config.yaml
n_layer: 9
d_model: 640
n_experts: 96
experts_per_token: 8
d_expert: 160
d_shared_expert: 256
activation: "squared_relu"
moe_layers: [0, 1, 2, 3, 4, 5, 6, 7, 8]
router_score: "sigmoid"
normalize_top_k: true
routed_scale: 2.83
balance_loss: 0.000367
balance_bias: true
router_logit_norm: 2.0
init_std_router: 0.011
lr_router: 0.000974
vocab_size: 8192
norm: "layernorm"
norm_eps: 1e-06
tie_embeddings: "early"
optimizer: "soap_variant"
lr: 0.0014
beta1: 0.95
beta2: 0.99
grad_clip: 0.5
batch_tokens: 65536
seq_len: 512
train_tokens: 1144000000
steps: 17457
dataset: "wikipedia_en"
Below are experts of layer 3 (counted from 0) of a mixture-of-experts language model. Rows are named up (a neuron's input weights, with its number) and show model dimensions 160-319. Each number is 128 + 24 x the weight over its row's rms, rounded and kept within 0 to 255. Numbers have three digits each.
Before each expert's rows: a language model's description of what the expert responds to. This comes from a sample of Wikipedia text that the model never trained on.

# expert 34
It responds to: Capitalized name openings. First word piece of a proper name or place, often syllables like San, Pan, Ko, Ay, Him, Kan, Los.
up0:113125125135144073205157101161102118117112148073124145153110122137126119116153165121163138178141131117116145131143104108150121137096095141143106124170181111134096104107108105141183071141152174134112124128133091141125149149155115080091128119122137136128118125105110165123114137154122106111117101101136095125148114095113109101117129129169139178145129130130123128074110085149167091141124101129141182149137140119127119130126128103119162133119138110144119123115103119141186082140109084
up1:133152188081105095098145123138128129101091144137138106163100116126108123143137098142139188158142146122133158139097144100156134121143095114158126115089110123118138119132151091074112128119141116174107092104141124188147145150123139127120159127107152083110147116141149127104157149155091094099083134133144164150091167102134148094152071178154138142156114118130149173095122078160139147100136114138136131106119106135120079088142161111103119177116107123147151181148100140113109139179119108
up2:129183084144102126134187114119104150092158121123080083149143115130147099148139149116135108127122102125130151119153115120136124140085162135123064133102115162120120129102135114095120122106117095172115118159164149135146132136152116114107087118137149152194121122127127144136113117141104106099109146088122126122095137114137120109130100160126110159161101126091090175133117126135118115083132117149115157123071115140102112131145099156117121128138147114084152145139113152143130088175139143
up3:149141141137101125111165125148149116142080121159133114103112134113118150147105148160163132113101153150156118117136148094092097090147096144116116131143107166097135089096083144172089142107143097103143131084091168174104158123121116104127119101104123109140130143162113152110088199094103122122152121156154099099140105099098137081133094145131123130113129126125143135145141122112099124109155070167123155137151139121078109143103148130111102142192121123136132155126143144086157125144140108
up4:150113077138113139102110071116151153116123121133154151129135138112137132089146118128137142117099116157171153131105193127128112139119126148120149124146127135088148138122127094155068104164098125131117102121102139097161140124119129118155125119110110172184077163139166134094141173102188096116125138162122143141083187136176128124124146143103122177147146127168095109095135116131175078098156158137142105100126144159133134160162106147115123138149159135148153114143102160171122109167150086

# expert 7
It responds to: Function words and fragments. Conjunctions and prepositions (and, to, with, of, but) mid-sentence, plus inner pieces of foreign names like Schlesw-ig and Ly-ub-ov.
up0:131130128147107133145107141135126144153123130144112134104113163078148160143141147062147140120154129145137156149140175131170177127136135139101135113129151116072117105125177116125136103159114166135114124154138150126120113128156125145112090153092151104152096149110117142096112139115098109144128107130133125102164133110157122130141121137156172139092150154167086086136096102104094122137125141145151077140135099099119152147130129133094166134120160138155155131100116153152143143155137141
up1:106124133118127105090117113151142126132121114100170130127111130093153155134151125078125132094123160133127121142121116087128123123160126134155116119118125086127147139116106121134159164144095117108129141131087158145127158131155158175174078119133106098111096087123152157128153135138144147166119116123137127108111159116152133167164094127135111089113116098167182096122093125124096120135153094097123095144133145121120112137118099167116156159127125124149110132124158167104135177113122115
up2:144125163150128152140129086144085156175068156149117163135122084085165074124123130117129141141148101132124141133134078099146154094081119109107143140150085122128134146146109114133140135124120154105129161101119097101157088124107146080136102170100079148132142126132157142101120142112138140134066114120157126122131099115144140148171132122086105109153148135159159112179107115147123115152133121136144081146107120125103158143160142182107125128123176066103114152100128146173154127156125122
up3:133144153154119114142137088159139140102137087150132127153141131096179177123127128062151149123137150140081159131139125099088142099145124100108154108165121135100121145116135099134137115096125146126143128112161112146143133110113136123141141139138119132105125127113159176135117170137140142129125108127140145136156099085131104111166120129148141097173113129133138110096115108097127166146140140114137154112123081138113071094137097130108128087102137104153109121111161119097157141140168148
up4:128100136120142143081127122140143145141128127120142119149102135154146103152105124107095129093168144101120108142141072114120117123145119159168139124150110162143154118131163092126122132140144118121135110112096130121146134125147118110121151124104101119141128168127142173138146117108140065159125110111145129099119158131096146169095100176157096092132105149153092132175122132092129138087172172127137164144110086106083134142156129146052164100155115114123114159152155156135120140156136147

# expert 44
It responds to: Word endings and species names. Final pieces of names, species binomials and compound words, such as -ensis, -berg, -wood, molecule, fractured, and commas after place names.
up0:061144151150130125143163093151110135163160117130164103129102142127120129126103144127128149136137124123149162107131115125132110141136160123120175119094149125138123185117142130112139091126114106126107100111136113128127146121082124168120059092118154093136147120109129168129138120137113111129156160157202081139120127087143135089129132104103155143125094149142125126150130085177111118093143112109169123173146129144137156137128133121129194129113080119166158151141127135146091097118121086
up1:161084137154145133166120150125153123142113151141130142120149129100106097141110118142121105163170144149134096181120114107149134143111151164149119128090117088101145094136118145099171153133136141158094141125151090129103111105079098141114104128154153166122124149121164119136111142119110146139119150116101114127102094159093068110135106078198104113142161151140110106194102158105086089101123117145120120137144141103127130075143107078135140105128098116150130141121125137099118155146131114
up2:135117160154104098128131117123103126141141122139172112148096149138117106135155146143137126151132142129097165195112131152115131117101132111134125142048141096143084135096115135137173113123133120145153097133127106128110147112127115135099118112141116130109103092110136146161133142128088161124120162135110130077162108134135152162168127142161134116129137163163180110133105149115163124137131161137111138121121114128157134102172077103138096152135135103117121142118151152110177117078169137
up3:107134125129121077115105106112110111164119154178119103134123133113123130112134113037140108141140139119138151158125129155120151084121111119116119115144098149132083139114140118098129120132108115173095140136157109163156141137114114169126123157150147134142152122108118140141081146115130128119155106089077103154136094106140122107141147107107132115109103152085105117104137087144165095072107117154125124133101117181127156170163181122125136161129154124079142118094169132155179123120082110
up4:125124170098100151145129136119138105133110133114138124189103083051132091102159090138109115151113103131128142099123131137133105133132148089123159103105090129144106154090156145104137171152127138097155132073155095156133149143135124149160088126180154131135111118131098152143134127171105173136150164117093140155130101141147131154124145147138130138144137092140105144135110134101112152092085140132132132117130144113126134144113119119121130166084138158114161145155123161089120084108166115

# expert 52
It responds to: Adjectives and possessives. Descriptive adjectives and possessive determiners before nouns, such as its, their, large, early, different, and adjective endings like beautiful.
up0:091111130115168117080143129121177122122098108094153158126147170105152150109090101145135131110132143136115167110146130156054148128098148095160149144104071125137160174074088152102116125143145119133124105122136133147140124082130102135151160113136087118121133147098124163101111116113109170144120119170093101132166179091166128106157139126109120143153106073170121091151095112161112079118143059091157142096113123137131158137135114085131136119115142155117091136105179158164094112087111100
up1:165146154123126140108157103076116154129137098149130076155106168134121114102118108102113107150116106178134172142107115105139113151123115217164078094132137109108149110146133092120096096126156133114074101125134081118113142157121107130148142140121123160130103117123149116145122142122158146124130172121147149153119171103094131138075141102131108134102145154107132152153175131154152106129114104157141088095135124139123139110142081118132137143137150102132133149140213125137143121142089150
up2:123132137162140125123110149103151124137156082139124138139103094154100151155126102121124118141116162139184171117111122112188127114130151148091144144101146097170130102173087121170085152157088096134152154079129093122135124115129122126160141107146125114161101147114145169082155158108127136123119138122116123126139126073088078157113134087108110160116075168126146122125135134111161149112111075136089115090115134113094110113144131139108127144161153124128119131123129129103166176151181146
up3:130165129126118161129114142130162146105116117139117135079110114154086113137135131083128122120153085170155159141147097136142152094157117112168131115140122175143129158155134127127140124127142130152119151140135149149122119078119106126144167157135149114137080132159095136107139125124116133158147152129096103146158115113153109118142131095132090183109135108136102145130128134084149113143153165156162173110155129111146115157132124146165117137123127132116130140192098148122122099120101122
up4:172119129063164159125200166093162123094159120124123131149105146127099121139127125106099139078078163103059156119122170133131111126138121105163121101121119146088137135113122133129137122118140151111137112101111169114134161106109172126109123147089110128118123105148153145112095183108115133119116128139128112076149085096087119153114131128143107100161140153120131128080088116103114087100161131143122139107110121122171110141152114164138162102117076176137125130112136135107180095131147125

# expert 30
It responds to: Articles and quantifiers. Indefinite articles and quantifiers (a, an, no, one, any, another), plus verb pieces in music or film text (sang, narrates, worried).
up0:120121118089103099119150133151144152135126173125115089065100149141130087151084157115135115155147148117142154099140140110116100118118131130130068132157157102161094093126149122147095099118158137119126119169157119101163119126127127167136096145150086179132140130161132124072101144133106196161133132097143118087124114134123110094138116131135112178150119154150169097123135104121125118110118093121102114154107132124082118112113143111136128114146128141151122165130145149151136095151144126
up1:221112102145101094104121147138114093132150119148131120124138116134107115144122113119135108114104136132075150132116098127147169107098171124132167142132135097095104134119140150104123118147135174147144122115144101116089160138161146163092156181140146107137167163152141144134146126131096136155144153137128133090135133156128114089149173100134128128110127160154136137114107139167113161106155112100159141109164116119103128135138083144139165119121087134124114167131130116116140119076152099
up2:093155164097128140106097157105120127089168111204108146100090161139114131135143121139126114133153123121132114124131158167103132149147113144125147145146117127155077116131112179145108172132103119138121138155130137116130096102148136129158124132150109131158107120108116141147117122099093097199157139162119161119096122143172115147107160139147108084137135125147130112130161099107103124125121133115136133142120109123114145156145150136125132111098133133108133155101150126168160119109095183
up3:098158160158097100147154144146148154150120136138137168149113119063128113149122122119073104124146144144142145096143093161076155118124126126104095148143164166126110161115095111136135184134104105165123116135108148129109113116119104106112169122148134134121154094120120206117158096104088138166123119125152144133117101145128098131132114124117140133145120111118116176112123082110158120119150121109138154156104148118105135124118082125150105139131104116152107160102130149126136137141105132
up4:129124154083133157167114157127139122156144107153129118151137108122109112132132164144165157111139135110086117155153115146142144157119128115145121114100090089126156169088095134087131126117134143137141100163114138158113124147167114121103094086163156124101152119125128131085118084149118135167133138133117119119145163150131130102140120111156100096133129146140123155145156116124119136142122168060118099138113107161118134173160122134137173117136115102163147149116098123135152151118139117

# expert 9
It responds to: Place/date prepositions. The preposition on or in after a verb, introducing a date or place (ran aground on, died in), plus month names like March, October.
up0:158094121132127161089161140126138163075170179093092119157109114131098125159148138131103143105150082076150139091142153097098130094142140147189151123113119152164101108110093127155094106149133102107155080141108113077119083071115097110125159156137113132123102131127143114128143112083141176142115128148176107111115139150111169138164136166161102082118129146139158146128108140083131103148115135143108116134123115112130145108125147102133112115129115110148157150151101138128132115154133129
up1:105112115143155139112141106130150131103120150096073106078179139120130139120104135134158138127144079105181154118158105133120129106150108093113111115196079113068113095112086142138123090159124131137141142150120111148152124112114105061119130137104095136136130103112130130109146111131136163156153124134108088133152139193164120090112137121150086159120140150109081091103099171145151102128093103091148134130143116161110146137151137141125133168084133143132122164097083129150111125088115092
up2:140163111136176166127110148139134165104106125087068128090100132109162115110135101145128178132091104164111099106120114097111090098122139101127154139108158085141101154132157098103120098154089112121157090110111137174146102110115185127178100141124131134166110129159168159164171110107125121143095131154072122147095140104112170170083151137137107126107125099103194111151127107134183144135136110117118147131124154115148169131106148158136147143097141164140109116144144111135130148126117121
up3:107106076116155139120124148145098153116133159098176093090134161103114143155111140125102123145129131119101117114139125169104145149121108143144164141112145157088154184106128157094133135095107117083072149116147111148122125089120133152090103115207114093098129116130174122088118148074127098138085134092118122146089114133149152160152137123101121110112169145137106139146166102118148158129109158142145128099178112123106142113147125112138100146119143144140125126104146137174082144135172155
up4:132135127109133202134153144152072133127127121123162118144155154155136163133126134123146138109156163085142105193078139119161097114156168112133139132124142125127185168061121084104114164093115117130100124147109163105141153094113081070131126136118146145137147088124164132146112149138154169120152089104171099083129130161139142152127120140101142108151152132126130159127113107112155114115135119164143125178101127120102205133130131120123135106125122169101126144146138141093127105126117083

# expert 20
It responds to: Prepositions before noun phrases. Prepositions like of, for, with, by, after and against, just before the, a or a possessive, as in awards for, in tandem with.
up0:159107113136146139117094103120159088136117162121160137124211121126145120124160129163186162105129175105132131144153160083152145158130138113120120127066111115115115110130103174106109150118131098124095138107111134106127119084105122156123141139105155143148158140134123129154143092150141123122122133143112118157090143147120073100109107136155154131124141117108136175142142173099157110127140118160126110117150120153117147103134089158145162130107185130138114167126119118156139147127156139
up1:150145087117112141170120065118074119130100151162107140160073112132111118097080131129173074114167154097138106116134134125107178104062121130148140072139136126091132164106123101075149075143115119163109188155112112124174148126088140168146167097139123131103156114079165122102119134137152124135129163120154136160134125112128135130142142139133134126131091137109157159142133140110127091140118142103111137148124117151123145148092113148140120139133134124162158181145176113132135103121153127
up2:194150126120116150132088148135161141110133103133121164134147143164121139125167134159100121133135166148130145094101156110101100144148153127128110098051165117093135127170114090109107123116114081155137125113095121116137148102127172158101112125093144176098136103108148116133130133121146110137120144126123122190169163149113108143142110124152173151149133135112091122133152151096158130154141121113122139163137083115157169141176122137135127143142096123126088123107095118116131159152146155
up3:146127133117118152119112124136145196109114144131118139156085159117119151135148132123153127108159121155135142125097103066063135129113104135121154141090139141117147181105132141153163098153112110197147162140170110147131157123106120162138125177163115102124168151163112128117119141157118129114147139142095113157126112103123132127100130152089163106105135132139137127121107128140107122134112141145155136125168114192113135159113127154136129116159104097095175143136136134144180130118135104
up4:155116150150124142121181124101160113094151126088100074116122161127125160144133101097083153103132124127146126119097171094091128098116121112154142133101085145160118124116156111105138154131108149104168109164134168142143132100109128136108117128093138116118151110122125173144097137041105140113132113163134186130141140116128122125114127143163115133063156115122142138117119170144129148143128145159100063132126098128143113140141142134130116146164130139137151107073111111085168131151136173

# expert 62
It responds to: Noun and verb stems. Opening stems of common nouns and verbs after the, a or of, later completed by endings, like dr, cor, perform, farm, art.
up0:171120129145110113111098106091138109140134086166129073166121140126160118123145158132106061142169150137132120128162109133127136173145151136153118112112107142125161142138153143116078173116145139110123086068107180131103130075145155150155143163135128113144120093132127164094166109099149151156088114125119157158152100156134144125146165126166121104129081138122172148128140136168109127159076116094167160090120110137136118144136152140126129152140161128131149141146050157129100164094109132
up1:120097082096115123118165078132163072093134155088135113136102089100155154114099134137108097168134114135175141123069102129154088138117111129138119142119134173094131200125159120123114121137142104158108153084136125146140128097146139173112110098151157144103135130151155102160116114166146139121117137123122129127136146123100124160117112138133118131140157137169130114092105183125110132126135126125150088101157129158100134146154149205118160117132098156134116161127133133130136124118128132
up2:140093152135131105131153137149153124140131122123127112109119142105114146158129097153110169152146109201145133147073125108126103128116154157112126137097103128134117091104149149117091113147090108099107095089109193115128160118136126122097131128157158157166179124116119139159130144105134135123120106121151115126148096115152115132147095107131141144164073100139121150092133136137123183093133117139119063138135095136066086137102124131152152124149116120154105118130112131124125112148123079
up3:148135094124112110131114087118158105132146095111151128136088097088105086141167085159138132129114107154099108151095099144147131111136160200173102111116108146146120116092123106112144167138139152122131088095140148120163127111151140172113146078149118167125110180097148144126123137136103129164110159131105122097151086108082117141100109135162165117100085100127101117110142176122085130098111106105126141118112107108138130116099180128127156156136113097125128158148128103144118173128170155
up4:130122130120144135167130096157103082094177144135126143142110162133137135114105135107127162134165131114095141152127100131077082134111125136141171117140123129143108139151152083141117156138199112089106128109108128162160150110098106142164134153114123122138164128165098145115117092120085123102116085144124109136143119093125133113091133140150101170090138163176153129132095180103101115145155146139131142123078125158157121116120110141180138162135149135101150153145143107160121132158152133

# expert 38
It responds to: Punctuation and inner word pieces. Periods, newlines, commas and semicolons ending clauses or list items, plus inner pieces of longer words like electric, elongated, hormone.
up0:099100150138177119153088116138120119139081158148124114142086150103103168134144139171139118136116117117120124072111118103102149109105153096088150147169153181129142100106122119105110106131110113166124078136126113193123110107175096158141139065098178157157125137145105153087095141152128147133126097116162095149174137122130080124151117144112080121135148143171112138127135157133119100175161126118098197106137152101125156127128167171135183112083108106137132130117128137142095115093107097
up1:120121129152121126142124119126113162098140168128112143147122088098108109112130113117149099144107110116103152176122171117134169104141113100134125095189132133152135109102155112106215113144145102140094097118129130198150152155114155142166091134125124135129137120109134126111131128108123140151156109155122141126130155134150144106091121113143119164127161110130083127126119164116153131110104120115126118130132113117115106152123126106132098078126147120152138133167123131108150105130102139
up2:114142110133104142102147108139131118117121113151133108136132115124131142133146124111139136120115124104119123106148176138145131122142183147147138179129160126149113128100142124092122142128158120103094093100108161133076131147128135093118114102117136085146087139093089141173088061116091127114171126110119140121142151101105129166110117137162137129138166139172134151165136144133119155122124127156113087122121126108107173120100119148082117059155121109149101160142121120114138117102135175
up3:148165183123125144066096092146142116143158125114134128157151131137153123138104150117087107158132143164088159152138111114092117117101104123144063134142106146131097123110137144082098102082117152151131128128151122116171125141134160141121099112146158154133140160152091140136099156112137126087110140142122113110159137095160151163126103147102121155159146163173110146117167126173120092144137138153130131141102124125094138119110091096091161151114162149172123149129114133155097094165134099
up4:139139142136123110147146101126140109134095119140121127151127101107147121109089111164120120119164115121132111140116125074150091144153090153125193138133109126117093131168114125129149102114147118129113103133071136085101128116124098171129153161146160131100118097175122151089106141133137134125078134157173120089137073119122147112092143102159076133115151118126139125124114113100153140155172117141109164125104139140136161167117115167107127145098130155149145143127132138157108097086100145

# expert 0
It responds to: Prepositions, pronouns, list punctuation. Prepositions and pronouns in running prose (under, at, by, after, he, she), plus table pipes, list dashes and heading equals signs.
up0:141169082088108151170112154135108129133126112122053151103152146119095154179141136087107097126097120133153123111117151098154125130121142144109128100148125148122146144124146096160171067124136117108127174085168140114143113184160133118116090118132131092092172119127116149132099190138114117145131114123094170101114154154073146108102109113159125150065089115124107151114103084128150105127160170121129120148162152150120148144130144122143100142124121109133125112095106134115142141123154102
up1:140119139116096113123146168125126143099077162091122144153145073097111152138112106177175160127116128114103130111104153107108090113127119138122149156121084119133150112090146141078081090143178105149069121113102120134120160137138130110090115122122128110129133164138163116124160088117127150125107127147120147112141123125134102150145126134129069114133104139138106083136162123158123094126116107120148132117175107127132122147116074118113104131150096100113091142109141152138120167128146120
up2:124122149125127149097084086125174136159167116137154078168107163123119119142144137176118125147099150143135154107063105117149159140144134114136156157101113126140116148131134145101128147100136167121097164121128166154129122129115135154122130176102110174145130124169149129165121168146118129136114146065116087091128140092149131128140145132129148127127154144132129151131107137129176140110136120133087083167124165153100148102093145148146115108125090128114149127135109118120102154117110138
up3:167122106124075098121118111160115165100140099067137115101098143138106159145089085152123150089121146131138117099144126132157149194082117170155091145119109133118171149117122116088113081118118168141066180167076152153160168136120099157110101154136118124095085129124123156136154140106119138112096131111088139154116054134136088129132109155138173136131109154127139127096127105106178148117112120143096130091074163099086079139111125128134104104155140147143133127137151147152139141118145141
up4:175132156110132124117084124169139179137114118095131157089093160158149105130142120103157118149124141106128123105168154052115125085136093160121113112133101105144114100116124166137118131155082144150142092127121130151130094161140150150142100159106156128140108154139126113138112113106127142075105142115106150088119152133115130131127139144110148102121066138117103125120123137105131170145141162148132103128126128171117137122122102132130099120144112086126147149121135139122107112159103162

# expert 32
It responds to: Table pipes and line starts. Table cell separators, newlines and list dashes in sports and election tables, and sentence-opening words like According, When, The.
up0:162121141149149124141174159144148139139187113118101107122141132105140103085107102099135124132114119119141124148104115119125090139138124133132136104106140119139128163163119148129116145148114094129130133116141171079109111161175135178105134117152174116136149125072155171138097152107105133158092105108149178147138122093144107078121142132097116126087156112136101081174147133159123156107150155135101118081139141134120171127068154143138088133087154123095109122142094140120166151132068108
up1:130125104115110102129109112154124163178174151129124088120129105149122127119121148103148139133130154135110128132129139132148126110145141152080120144142133129127103137114171098099083129130161133131129158125125145114128086166127119151144105077139170129132116183192152127152157134131144155134148110139112144094112126100105139131138141110121124151145143104127137137089129130135139136132128127135145104120131121119154124109112111135096095133145128088140184162110117097144118173133136092
up2:152136118120126147164118160154088164165103111110140136140130131138157143127141148156165145150118082104133129199095134117099150071143134150137095109099136133144178092108139168132135141135106157128156136070170087172143140171120149124137115125128123110142159119120091162116139134101103115125125144145178133103138112139124153113089114171162122127159133118175135129158101137123155135105111105123157131109087117130153161145141132149121074161108125133077119133141084153162145142131150141
up3:098154144112078175122137132106121137160130159099169122157119118101169129108147124090144116155109130122133137199146098112132126126131171152133148101122135141141109134093108115124127111119152104111131152131118128126173179110184115173146143144156144123155145141151146144128093113126119120139094157120119128150160149094135127166162134048150145117083126141124130126132152152116123146127090133139143120124113103107147112122136141092152154094125106116095151145172130132160153129104148138
up4:082100112109107134120117146110130126127154144103095077142152101117140131140147137140139109166143123152116137165129151080121108149128137140147132115057137131124112117136182075177124129183110155122173147134173142160118116146110101117125124123152148099129121118137103145091140120144093136159105135112179139083134149133101136148107129128173135137148145109109113140125107153137149109107105103105150143095161149143097127119134133077141170076133147168114155162109164128124107087056108115

# expert 19
It responds to: Line-start markup and openers. First token of a new line or sentence: list dashes, table pipes, heading equals signs, and openers like The, According, When.
up0:153142128133171119157139134097099129115118146116129131138112142125121150150138103128149132148103077147109121119123137141161133117132158147142137104095105139124112119126123145112175162149121188122116133147132163138123151141140129105175099111155134107116124105150166132156109142173124093145133139126120102164088136146112082127090109093135081127141182120146118130122138147135097174165118119114104152125113133147122144094169089124122127112141121078131141162123132146170128170122137100
up1:149186121157120094087148132176106096114143123133146135099135147111133130140158115131129154123121117142182145108104106182117160128147138153153091121132097097175130138131121166129182124116124054136111152113140119150079119133130144162135131134123133128095116113151090133165095100120059145139150132152092100152144114120102132093102142061110109109071143177150154131135126153151096115170173112137125158154125144124116165108106107160121130141124114140156154172131141141161130148133139113
up2:145126164089146157143147125117128134086102103105121148113133112119147128156106121172134137129161138078151112148117101147123135112138112109156144182170094129112179146093075109133133125129113136142130145170093140167118104130099085178141146081146114121123152186156144121132081132102150174075146153126118100119144105143116121131163177082145160107146130146137127119127114112129173151140112136134111133118101116133144129143105160136124142126134117147156152149131072210130130107115154093
up3:154116161131106125102116105111171120139088155139117150153120177120134110152116131092156142179132146126121115158096160143156141130133150130147104116085140124125157083086121125123137102125145123091124135130158140157128125187119142093117165200147108085133108121084119177076138160133117079156142106126179108126141126153149148124137148107111124097155131090146177130133109177139110132150098134093132141096126130157137163128141126125126162130107118134115110143167115144151161113135158134
up4:103101115113160130120140100123108088125139097136129097151154119118152096145151112137129113116137094146117099125139140143105147111168109140102133160116110128148142147144107180092070126143134148110111143166151132149153163155149140186160120143108170120163086164136154154115135118105135094164138078124133153093130144151133112080123130087136137114134140189111114083107120132124126119145141099130076132177158118130137171121153125099179146109136118150144149159157140138157132117132098155

# expert 6
It responds to: Name-internal pieces, "as". Middle pieces of foreign surnames and place names (Brueg-el, Menén-de-z, Sach-de-v), plus the word "as" and table or heading delimiters.
up0:150049137138087090114143111120132159107135127151092137143092127115129141130110119071111111159129108139150140112149142099076136119128140123160148163132120109134136119171167108126155126106128105117125127153103164171111085169176128085153157138133165086141115102157105157117094137133126115140144050097164128121096135126176134125112076137140169152132129105157153124110117148112100135117093138120086117120118170098097149153128113099104173163100083131128113147119161107111149114130089130
up1:115147163125115141126128156130159109154125111114155157161081127112154102162112118113113118103130137137129127106112160129142121101111114117115134117083142119122113103129153079153142088139109164103135096134143121131080135110152130155122130135096128147171134102136126134135097126136125116104139141096123136146140117109150104151167131163188115134101113117139116074109108089107117100127140139159106127095128108120139105159159128112126132143121152136141140128137090156115106126160114104
up2:129148183145133176111118104149143156134098146121080130142160167099131122155105159148165133123158118095120103124116118156151109121157151118112162191114125146100110188110134164079163146153103141148106131094185149114132154139115089137126111089112129148172120136154072161144133174147109104159118146138150084102105156129107117137124170151137118124115151138125088075148126121131159105147144144120123121136164122105064129117133132115108143116149097106120115152139084134104118104127148133
up3:145127135164108128134139128135138150143059089101098177132128153103143133111165102102111152123119110143108119173125126120127109145095133164138090156128129109120163160167147078087152106121106139154068108120125143166136156126145169142164094105105066158172090106110146122114132076100099110122098127109163112124152093130153123141119162124121167148174170072122170152116095106123167134101142115182123094140152141130114133128139109144142130143117125133120097161146118147154188150123145105
up4:122104132151105152096128142145085141130125142099126134159152123096118104110155138130101127112131118141102147110137166116113163052092142156099150133124102118145142148111122129134100072118176156152130123107144118137120127163108084141102102119150090132146107126109177132156141153124137089118144101169156114102107158089120066126091141138144140105085165148149091130133094085090152116170083097149131109108115118128088126162128156127180125139106109150140147143137122124170165164141090178